{"d_expert": 224, "normalize_top_k": true, "routed_scale": 1.0, "balance_loss": 0.000752, "router_z_loss": 0.001, "init_std_router": 0.0157, "tie_word_embeddings": "early", "optimizer": "adamw", "batch_tokens": 65536}
Below are experts of layer 2 (counted from 0) of a mixture-of-experts language model. Rows are named gate (a neuron's input weights, with its number), up (a neuron's input weights, with its number) and show model dimensions 0-191. Each number is 50 + 10 x the weight over its row's rms, rounded and kept within 0 to 99.
Before each expert's rows: "gets" lists some tokens that make up at least twice as much of what it gets as of all text. This comes from a sample of Wikipedia text that the model never trained on. Tokens count by the router's weight.

# expert 23
gets: " the", " and", " a", " for", " as", " by"
gate1:42 60 54 61 42 46 40 37 47 57 54 42 48 62 22 42 63 76 56 47 73 52 57 80 45 44 50 42 46 43 46 48 54 48 50 65 49 64 47 39 50 54 41 48 62 56 65 49 57 53 38 38 54 45 34 47 47 42 74 46 54 31 59 47 40 66 40 47 27 57 65 61 51 49 58 57 48 56 60 35 47 53 59 67 40 58 56 53 39 52 55 45 49 56 36 49 48 31 52 57 22 58 42 56 39 58 72 45 45 38 53 50 33 52 49 55 61 46 61 54 51 48 47 49 54 35 53 43 63 37 51 41 49 59 43 42 51 43 49 43 45 50 63 55 29 45 52 42 47 63 55 61 41 48 45 32 50 33 43 53 43 55 38 55 75 49 57 34 41 43 41 59 46 59 22 42 57 53 37 42 50 55 51 53 30 48 48 46 45 39 37 55
up1:49 51 52 56 43 46 53 45 46 65 39 29 50 51 45 48 68 52 58 49 45 41 54 43 44 42 46 35 57 26 49 53 57 43 44 48 44 58 53 61 51 47 54 42 58 51 29 38 57 62 38 59 35 60 48 55 54 43 51 53 57 59 56 57 50 51 63 34 57 47 71 64 38 61 48 57 37 62 51 31 49 52 55 50 44 42 44 48 38 73 52 51 51 60 62 69 35 31 43 72 41 45 44 48 52 52 39 41 45 41 48 31 26 54 55 57 38 62 66 52 81 67 49 49 63 42 38 34 50 57 41 40 44 49 66 42 65 53 64 49 34 30 27 39 40 32 52 47 58 34 64 44 71 58 43 50 50 47 62 41 33 63 40 43 61 49 49 54 54 42 46 58 58 53 53 48 45 50 51 45 38 37 58 49 39 39 49 59 44 51 50 41

# expert 11
gets: " |", "\n", "-", ":", ";", " /"
gate3:36 64 45 60 40 53 44 57 54 66 64 55 41 53 30 52 37 57 62 33 46 47 43 38 46 59 51 35 54 45 59 45 58 31 64 62 56 49 57 60 54 48 52 48 49 38 64 50 60 45 30 52 53 50 37 52 53 49 45 63 61 64 51 53 63 41 44 61 47 49 48 42 26 32 55 42 45 64 45 51 41 63 46 72 62 43 65 48 66 46 44 55 50 37 39 59 51 41 47 48 35 25 53 74 63 46 35 41 61 56 53 61 55 57 40 53 60 54 60 56 51 56 64 62 49 55 35 38 39 48 43 45 47 46 59 41 36 47 47 50 44 52 51 46 46 69 52 53 57 58 47 37 45 43 65 45 55 57 53 42 41 64 48 63 39 64 36 33 56 49 56 38 53 51 44 59 85 52 42 68 67 64 49 44 44 46 67 62 44 47 50 69
up3:46 67 64 42 49 62 45 53 48 57 45 71 66 54 44 32 25 40 63 50 47 55 55 46 63 49 56 55 48 40 43 54 53 46 65 49 51 55 59 73 54 32 44 62 41 58 57 71 70 61 29 57 58 64 51 37 63 42 49 55 70 63 55 65 62 44 50 65 47 47 54 54 52 44 52 47 39 57 30 53 38 41 48 55 42 57 71 58 57 46 33 56 51 42 56 73 44 35 53 60 51 47 48 70 64 30 46 47 51 53 38 55 48 48 35 49 64 57 45 60 52 58 40 48 65 50 47 38 36 42 47 50 66 45 52 60 44 56 33 70 44 54 48 39 50 48 56 57 67 38 45 53 44 42 65 43 76 50 39 45 45 53 40 60 35 54 42 50 48 62 58 37 44 37 48 54 56 48 39 55 53 52 49 63 47 36 56 63 38 45 48 36

# expert 10
gets: " |", ".", "s.", ";", ").", ":"
gate3:45 39 41 56 57 56 66 33 56 56 50 61 34 49 65 61 40 47 49 43 35 53 51 64 61 61 60 46 51 68 47 61 50 38 41 54 54 79 55 56 40 39 60 50 45 60 43 74 44 59 48 55 49 54 51 52 46 47 43 49 56 38 48 46 35 62 29 59 35 39 45 58 42 56 36 54 40 47 66 59 43 59 56 64 46 62 86 54 31 60 43 49 53 60 63 55 53 54 44 54 51 36 56 46 47 40 50 51 41 63 62 57 36 62 69 45 45 56 60 47 46 40 50 63 48 53 48 61 63 48 34 51 48 58 43 49 33 45 32 42 40 56 47 59 13 61 57 48 48 57 73 48 77 57 53 37 55 59 47 43 52 42 51 49 61 53 61 38 39 48 56 59 48 58 46 46 50 54 43 41 41 60 33 50 54 38 52 53 42 51 47 60
up3:49 49 55 54 69 46 41 64 45 52 28 53 62 43 39 59 68 50 47 38 42 62 45 46 45 25 44 50 45 44 54 39 47 34 39 43 58 65 53 61 58 59 45 47 54 36 50 50 55 37 46 38 47 38 42 49 44 56 63 52 47 57 55 85 39 50 59 51 26 42 52 68 51 62 65 55 49 67 56 45 42 50 67 46 49 43 33 64 43 71 51 55 71 57 44 55 66 66 72 55 36 39 61 56 47 53 53 46 62 59 41 44 60 53 70 45 50 43 44 58 57 47 50 48 74 43 54 53 47 57 48 48 50 42 37 44 59 50 51 56 57 60 56 52 53 45 48 36 53 38 55 56 45 76 56 46 44 57 53 72 52 61 49 37 55 47 59 50 24 55 68 38 50 54 49 45 48 46 39 69 50 44 66 45 51 53 40 56 39 45 47 42

# expert 6
gets: " of", " the", "|", " The", "The", " that"
gate2:59 73 45 53 52 57 51 71 45 60 56 39 65 44 30 73 53 67 44 48 45 65 53 65 49 45 44 50 50 38 49 35 51 32 52 58 48 47 63 39 70 52 14 45 61 42 41 44 54 64 45 45 41 40 42 53 51 64 60 51 49 68 61 45 60 56 42 49 58 61 64 56 58 44 55 36 40 71 60 52 51 58 56 60 57 53 41 41 47 53 48 46 52 57 25 54 58 49 42 48 39 44 41 45 60 59 51 37 48 51 38 42 48 41 47 54 47 51 46 60 63 45 56 58 41 42 51 48 41 48 76 37 50 65 50 50 45 50 43 51 45 39 52 63 69 53 64 49 53 57 48 56 57 69 60 34 46 23 48 48 60 45 44 45 58 59 56 68 42 62 58 37 41 52 55 51 48 44 26 68 64 49 58 39 36 50 55 38 51 34 46 53
up2:52 42 44 43 50 47 43 70 53 51 53 57 52 56 59 48 68 50 64 51 51 46 69 56 57 58 60 42 49 62 57 45 49 39 61 54 57 30 70 64 60 64 69 59 50 30 67 52 62 48 52 54 49 55 39 55 28 66 42 47 44 41 73 63 61 52 38 42 64 52 53 52 54 51 71 40 27 39 44 51 35 58 46 58 51 48 40 65 38 38 36 53 69 44 75 50 49 45 49 54 44 49 45 46 56 39 54 47 47 61 29 51 40 43 34 45 61 36 40 30 64 40 51 45 55 46 72 57 36 47 52 45 59 59 40 57 65 67 52 37 59 51 36 48 66 60 57 54 54 29 53 69 47 74 48 44 57 47 47 46 50 33 36 43 54 43 49 58 41 63 43 57 38 43 55 39 54 55 40 54 53 48 55 54 51 54 54 46 55 47 51 53

# expert 18
gets: " to", " was", " is", " with", " on", " from"
gate14:49 68 43 46 52 66 50 72 51 63 44 65 53 41 51 65 33 49 70 54 59 67 31 43 63 54 37 49 49 51 65 44 44 62 43 24 52 59 71 47 57 38 33 32 55 53 52 54 41 56 30 56 52 39 37 60 62 34 49 55 55 52 52 59 38 49 61 72 60 39 44 52 49 38 62 44 46 59 40 43 49 39 70 46 30 44 53 63 50 55 39 43 37 38 63 62 38 40 41 68 48 47 37 58 61 42 41 45 66 55 29 67 56 58 58 40 46 49 48 39 46 45 45 52 57 68 52 41 54 40 68 55 39 49 60 53 45 49 32 45 47 45 57 51 47 47 51 45 61 44 54 52 53 63 46 45 56 53 59 53 57 49 64 59 48 51 53 58 33 49 61 55 47 60 53 35 50 53 22 38 59 48 47 66 48 48 65 38 46 43 65 43
up14:64 60 32 60 63 45 47 59 52 44 45 43 54 49 64 54 54 38 48 35 60 60 33 41 39 46 35 48 29 51 79 45 36 69 50 66 65 45 56 54 36 58 54 53 42 30 40 59 46 45 55 56 54 47 43 58 28 41 47 46 46 39 48 49 56 39 63 39 50 54 52 49 62 38 46 52 49 47 46 41 50 49 65 56 51 54 57 65 38 74 46 59 69 59 69 74 37 37 49 54 42 40 50 51 36 52 38 48 47 54 43 38 36 45 58 41 60 35 59 49 52 47 50 53 51 49 70 60 48 43 65 43 45 27 62 58 51 44 55 33 58 49 62 48 58 42 48 34 55 40 43 61 50 42 48 33 50 50 58 54 59 56 41 40 63 43 72 55 57 39 37 46 59 60 48 53 32 38 56 58 52 47 47 57 47 47 58 21 41 40 63 49